From a checkpoint of a small mixture-of-experts model trained on Wikipedia.
Size: width 256, vocabulary 16251.
Experts: 16 experts in each of 13 layers, 1 pick a token.
Training: a variant of Adam for the experts, 349M tokens, 5324 steps.
Below are experts of layer 4 (counted from 0) of a mixture-of-experts language model. Rows are named router (the router's row for the expert), gate (a neuron's input weights, with its number), up (a neuron's input weights, with its number), down (a neuron's output weights, with its number) and show model dimensions 0-255. Each number is 128 + 32 x the weight over its row's rms, rounded and kept within 0 to 255.
Before each expert's rows: "comes after" lists some tokens at least twice as common just before its tokens as in all text; "gets" lists some tokens that make up at least twice as much of what it gets as of all text. This comes from a sample of Wikipedia text that the model never trained on. Tokens count by the router's weight.

# expert 11
comes after: "\n", ".", "===", "s.", "==", ";"
gets: "\n", " a", "|", ")", "==", " also"
router [ 87  86 154 152 111 167 123 134 160 122 163 195  98 112 160 103 124  51  76  97 113 129 230 132  95 130 106  73 140 116 111 115 137 112 183 138 133 161 162 117  60 174 135 116 149 126 106 150 187 203 136  80 105 142 150 174 157 202 143 193 165 121 181 161 112 255 121 118 152 140 126 128 141 131 183 121 135 133  88 100  58 135 111 126 140 119 149 105 125 147 151 101 130  99  93 102 155 161 142  95 149 114 131 138 128 112 154 133 176 162 220 117  96 115 155 119 143 177 136 141 168 142 140  90  99 141 126 120 140  80 120 161 146 136 164 137 138 109  82  59 125 104 217 168 129 128 176  90 196 160 153 134 163 110 119  80  56 156 164  71 120 167 125 117 105 109 157 136 132 171 142 174 161 148 115 175 181 161 152 111 138 169 127 132 135 128 118 123 124 120 151 145 183  92 116 140 108 115 124 149 156 140 148 126 161  95 159 172  82 123 106 156 133 108 147 162 136 120 100 128 105  81 130 163  93 123 115 147 118 127 172 166  85 116 102 156  65 169 171 123 160 136 156 168 154 133 131 158 171 139 111 142  99 128 111  97]
gate1 [131 104  85 131 157  86 109 114 122 125  82 187  85 144 174 135  87 148  99 130 141 205 110 136  95 138 168 130 121 173 125 139 159 135 165 133  74  93  76 144 169  79 119 150 163  78  71 132 192  84 148 131  94 115  81 183 121 186 151 151 150 142 114 122 138 131 159 124  55  99 130 104 126 114 174 122 123 143 147 175 134  72 128 138 112 218 110 126 108 128 127 176 125 126 107 118 210  67 105  49  91  88 143 219 146 132 110 152 109 172 108 147 118  77 164 164 131 123 126 133 107  83 134 113 117 161  72 156 147  81 135 109  84  84 155 119 125 126 201 125 106 128 129 158 114 112 149  92 101  80 147 138 164 104 127 178 135 102 125 123 155 115 120 169 127 102  36 139 225 144 115 173 119 121  90 157 104 145 129 131 112 103 170  91 134 149 144 109 113  60  86 119 118 164 114 131 140 143 195 128 135 120 172 123  80 120 126 152 113 115 142 116  60 115 131 178 171 156 120  94 107 125 122 139  91 115 122 129  77 126 133 103 120 124 111 114 119 172 101 110 136  83 124 152 111 108 103 192 136  52  69 114 103 139  97  75]
up1 [124 110 141  82 122 105 112  91 169 115 129 181  93 101 179 105 103 211 139 137 129 172 167  91 104 141 155 159 179 114 146  53 173 103 166  69  99 165 141 127 159 104 127 206 142 140  96 102 159  88  97 104  92 151 162 124 179 142 122 227 153 175 114 115 148 176 150 111  71 157 148 133 120 102 172 109 148 129 104 151 171 144  74 165 125 113 133 166 132 156 138 133 105  97 110 156 134 100 125 150  70 102 133 187 170  98 172 110 134 125  74 125 147 103 148 120 134 139 139 159 137 104 107 171  91 163 113  97 186 100 121 147 120  96 108 154 100 149  84 140  82 126 128 178 134 136 157 165 126 110 174 150  75 132 170 118 101  93  93  82 181 139 104 133 104 103 122 146 145 149 105 104 119 124  96 124 107 176  77 145  92  82 158 118 136 155 123 154 158  97 119  96  68 143 114 201 140  91 115 129 112 159 139 103  88 143 167 159 142 147 199 115 119 138 130 193 167 109 167 122 118 124 154  85 126 113 127 122  68 184 120  80  96  72  75 120  89 115 176 188 128  28 150 179  90 112 163 118 148 118 126 119 100  97  91  95]
down1 [ 92 182  77  98 142 145 127 119 101 104 114  99 136 146 109 118  59  95 169 107 161 128 162  94  86  99 136 130 178 157 101 130 100 132  98 139  90 119 117 134  76 203 150  77 158 103 158 124 126 116 151 192 143 149 106 166 137 143 135 185 183 108 118 112 165 135 151 149 129 158  95  95  87 126 124 132 155 127 172 151 173 157 178  94 145 154  32 110 160 137  86 143 144 134 140 131 129 166 159 108  98 134 124 140  97 148  81 102 138  93 112 115  72  72  74 179 102 139 120 167 104 157 109 129  50 112 134 164 113 132 160 121 148 114 125 154  73  90 170 132 127 140 111 114 108  78  89 193 157 164 108 110 127  95 102 141  68 163 100 119 157 151 123  71 129 121 135 182  63 153 136 107  71 149 111 163 126 132  89  99  75 118 125 110 126 130  79 144 110 142 137 106  81 135  86 166 125 153 125 101 137 140 110 199 138  97  91 195 132 119 122 190 115 117 123  43 108 107 169 116  96 116 110  95 113 179 164 173 110 134 199 203 150 125 127  85 117  86 147 186 123 164 108 188 176 161 122 101 115 120 127 119 125 151 172 208]

# expert 3
comes after: " |", "\n", " and", " ", ";", " not"
gets: "|", " ", "ing", "-", " P", "t"
router [111  47 111 154 180 189 119 101 172 103 121 142 129 118 100 119 154 137 127 128 175 111  85 109 167 121  94 131 110  62 145 141 129 183 126  99 131 119 145 134 119  90 145 124 148  96 132 160 129 142 145 164 104  70 167 135  95 132 135  82 128 136  94 141 143 148 110  62 152 112 200  50 108 161 128 147 120 149 145 156 165  54 132 140  78 135 152 143 130 124 193 123  87 130 132 111 152 137 138 121 130 111 156 132 107 126  49 193  65 117 152 172 162 174 137  79 170 132 106 168 150 117 124  93 174 130 103 114 178 204  87 165 127 105  93 129  79 174 133 176  94 126 165 131 127 145 133  72  81 103 135 152 113 145  99 220 123 101 130 210 124 124 171 108  90 120 141 118 132 138 128  87 183 132  82 164 179  98 119  85 100 153  56 132 141  47 142 141 155 139 125 152 199 124 130 104  80 197 110 120 151 133 150 136  76 152  75  95  86 119  90 160  95 203 158 129 148 104  82 102 152 158 126 147 156 171 102 165 154 140 163 157  99 139 152 157 125 152 133 155 101 164 106 138 159 156 158 154 123 126 130 106  98 125  97 109]
gate1 [ 95 143 140 142 140  84 143 138 104  98 146  63 121 157 119 130  59 129 161 180 119 177 114 171  83 111 139 123 180  77 114 118 103  96 108 136  68 170 109 117 185 155 119 136 153 167  94 126 118  84 122  90 169 133  61  77 169 113 121 164 183 163 137 120 135 160 126  95 166 135 107 102  78  89 119 103 165 143 143 148  55 116 121 174 126 104 120  89 117 132  77 145 155 134 108 113 106  84 130 192 125 105 135  73 118 119 129 139 150  92 111 102 136 132 106 169 166 111 156 183 147 127 107 152 124 163 115 118 159 132 212 120  64  99 179 209 158 116 131 150  68 125 124  97 113 148 109 170 149 116 129 131  75 127 104 134 174 147  93 126 167  86 115 144 145 170  63  91  98  92 214 121 133  85 134  96 153 148 129  43 120 145 132 121  69  50 149 131 108 122 144 109  54 100 111 143 124 151 114 120 111 148 151 143 120  89  96 130  71  69 180 148 122 129 177 136 148 148 142  89  90 107 133 164 154 102 192 164 130 207 109 104 109 112 113 181 133 154 149  81 131 109 106 111 119 101 133  95 119 170  68 122 181 134 129 108]
up1 [104 128 222 141 122 132 108 152 143 126 110 104 120 148 171 127 134 147 146 182 157 132 143 180  90 133 158 128 152  99  89 126 122 115 124 119  89 125 144 138 103 221 135 138 106 183 133 163  66 188 123 105 119 142  73 105 147  88 122 198 187  53 127 125 123 141  89  93 111 161 101 142 115 137 115 156 117 113 116  68 106 119 167 120 155 146 135 124 116 148 103  24 173 178 153 101 170  92 157 175 144 151 166 144 126 125 110 154 137  54 161 176 119  97 102 146  92 168 135 174 141  97 106 128 111 159 101  94 138 175 219  77 122 101 161 136 114 119 123 126  93 137 168 182  96 170  93 143 120 152 131 163 165 167 115 156 147 129 117 140 121  90  76 126 167 230 138 116 141 112 168 106 120  71 162  63 144 157 128  74 126 125  78 178 187 101 148 162  79 167 143 144 135  89 143 124 104 117 137 124  78 102 182 101 144 134 114 118  99 139 172 108 142 144 141 178 124 121 101 167  98 116 128 139 124 141 116 149  71 193  88 134  60 116 119 131 140 100 136 157 133 111 116  89 168 159 110 147 127 119 125  81 136 125 130  50]
down1 [ 94 139 149 133 122 159 149 132 190 125 125 110 170 106 124 132 136 158 212  88 144 152 138 124 140 138 118  47  82 137 110 182 139 144 187 136 138 112 150 157 137 123  78 144  92  81 163 147 105 149 155   7 122  99  98 136 123 189 126 122 174  83 175 130 129 142 112  86 130  98 102 145 104 142 128 146 135 151 127  96  76  28 143 162 118  80 163 161 125 110 124 190  95 158 123 133 108 126 135  89 143 120 158 154 137 156 100 133 124  93 132 146 140  47 120 121  86 160 145 100 161 117 124 136 136 122 153 181 141 114 179 132 143 124 165 135  93 113 163 100 125 113 122 138 165 157 127 150  85 120 159 114 132  87 168 201 160 115 108 159  96  95 123 158  83 185 123 157 137 153 114 136  87  72  92 120  87 178 147 107 106 138 139 155  96 170 153 149 141 122 141 116 128 130 107 128 152 135 150 111 144  73 129  61  95 156 127 100 143 137 133 116  99 135 145 255 141 134 110  80 128 102 182 147 153 120 139 137 129  92 148 118 137 110 115 140 129  88  94 228 109 159  82 122 158 135 122 121 126 113 127 176 127 168 112 114]

# expert 8
comes after: " of", " in", " at", "|", " on", " F"
gets: " the", " in", " as", " his", " their", "The"
router [113 128  81 126 112 143 140 104 160 157 129 104 158 143 128  86 151 166  74 145 138 109 146 124 118 144  57 142 150 126 161 123 101  85 127 154 107 135 104 147 119 145 130 131 136 123  85 158 120 110 174 113 121 100 179 152  93  76 142 146 142  81 128 166 143  69 161 129 135 122 136  91 128  97 127  59 123 230 133 114 141 153 104 175 158 109  91 107 131 127 117 149 124 121 180 109 118 129 139 157 103 159 124  80 124 109 152 105 153 127 123 153 102 141  95 109 149 136 106  91 165  91 106 223 104 105 178  31 114  98 172 167  97 146 157 139 127 117 215  95 167 139 190  92 129 123 139  93 139 129 105 149 138 137 113  93 127 143  94 108 163 141  92  95 106 112 114  66 119 150 156 132 170 119 172 132  69  88 129 100  84 109 125 110 108 178  67 164 160 108  83 114 155 119  53 114 141 146 110 123 187 127 127 126 167  89 128  81 157 146 119 109  74 115 155 129 151  99 146 135 117 179 110 137  90 153 123  87 154 171 216 180 151 152  70 115  65 179  77 166 113 103 121 138 141  72 169 114 179 175 237  96 114 128  94 156]
gate1 [137 182 161 103 115 162 103  96 140 164  90 129 136 169 128 184 105 106 108  94 167 213 120 123  63 114  87 156 122 112  98 119 122 131 149  73 118 129 120  84 137 120 141 139 148 136 126 183 167 175  92  88 146 118 155 123  95 112 136 122 151  82 143 135 154 146 146 153 125 188  83 133 114 124 145 145 165  52 120 138 161 131 126 154 134  96 151 100 118  89  90 133 141 119 171 106 161 130  73 181 213 130  85 185 117  73 121 131  92 125  99 148  93 148 164 173 132  96 145  91 159 129 144 159 159 207 144 129 125 123 128  79 181 134 103 181 159 157 142 171 125 164 161 215  87 145  70 138  78 125  96  78 139  95 116 105 156 119  57 115 146 191 100 114 138 156 135  70  93  76 161 129 146 158 123  89 179 118  85 108 113 145  85 125 185 161  71 183  65  89 107 122 157 113 140 190 113 153 120 117  96  93 145 110 126 151 114 135 128 135 138 126 160 138 116 130 127 135  88 197 169  93 110 115 167  74 136 144 130 157  91 139 140 122 121 128 112  46 142  89 145 148  51 137  94  93  89 152  80 148 123  91 118 159  98 127]
up1 [ 94  57 134 110 162 136  91 207  87 155 116 162  94 168 127  98 132 132  89 169 128 125 134 147  94  80 133 157 177 188  79 123 172 144 145 182 154 154 177 118 156 131 194 149 121 137 106 103 212 145 113  75 138 159 119  71 132 161 142 158 105 122 153 120  80 105  78 108  77 147 132 168 118 145  81 159 131  93 181 115 143 128 129 130 169 238 109 180 105 162 128  91 107  89 105 112 143 121  88  99 133 135 136 116 116 127 126 110 114 107 101 185 139 186 155 152 103 143 124 131 111 101 188  72  95 119 143 138 170 112 112  63  79 140 113 161 108 175 135 122 125 120 120 147 165 111 149 109 153 147 183 137 142  98 140 133 149 163  72 110 111 161  96 215  46 107 148 180 159  94  68 117  98 127 148 122 104 150 142 133 128 100 107 106 168 129 151 129 165 113 155 123 155 108  97  79 155  98 142 134 151  98 103 122 128 124 181 198 165 134 109  86 105 171 150  85 117  65 148 135 109 128 121  98  98 126  82 141 101 141 113 146  77  55 123 122 179 143 108 154 196 105 145  69 120 168 106 150 140  82 140  95 127 161 121 105]
down1 [158 162 144 145 146 140 110 120 101  89 156 129 111 107 135 148 150 136  21 116 134 129 108 167 101  87 118 150  91 152  69 112 108 130  86 100 148  92 110 117 135  92  74 104 161 127  98 129 114 103 108   0 106  74 134 168 103 129 123 107 123 114 210 120 145 139 166 161 105  96 177 111 136 145 189 104  81 107 128 145 107 176 159 149 165 113  91 120 160 115 125 118 174 158 112 134 124 134  77 130  95 155  85 141 101 188 130 115 137 131  97 121 140 121 197 121 157 141  87 193 131  78 127 103 148  84  86 127 138  96 104 124 119 132 139 116 180 119 165 112 162 103 132 178 126 130 110 100 166 167  92 128 106  70  95  40 114  72 154 118 137 173  84 113  95 119 134 109  90 125 135  91 158 161 178 173 149 146  97 120  95 127 166 111  97 134  64 162 143 119 134 175 143 147 134  69 108 161  99 126  91 128 107  89 140 156 153 134 106 160 169 179 122 119 111  38 126 117  90 103 110 114  74 131  71 157 164 136 116 114  78 116 112 119 116 118 131 200 176  40 190 101 119 149 117  70 151 134 101 132 164 136 111 161 153 151]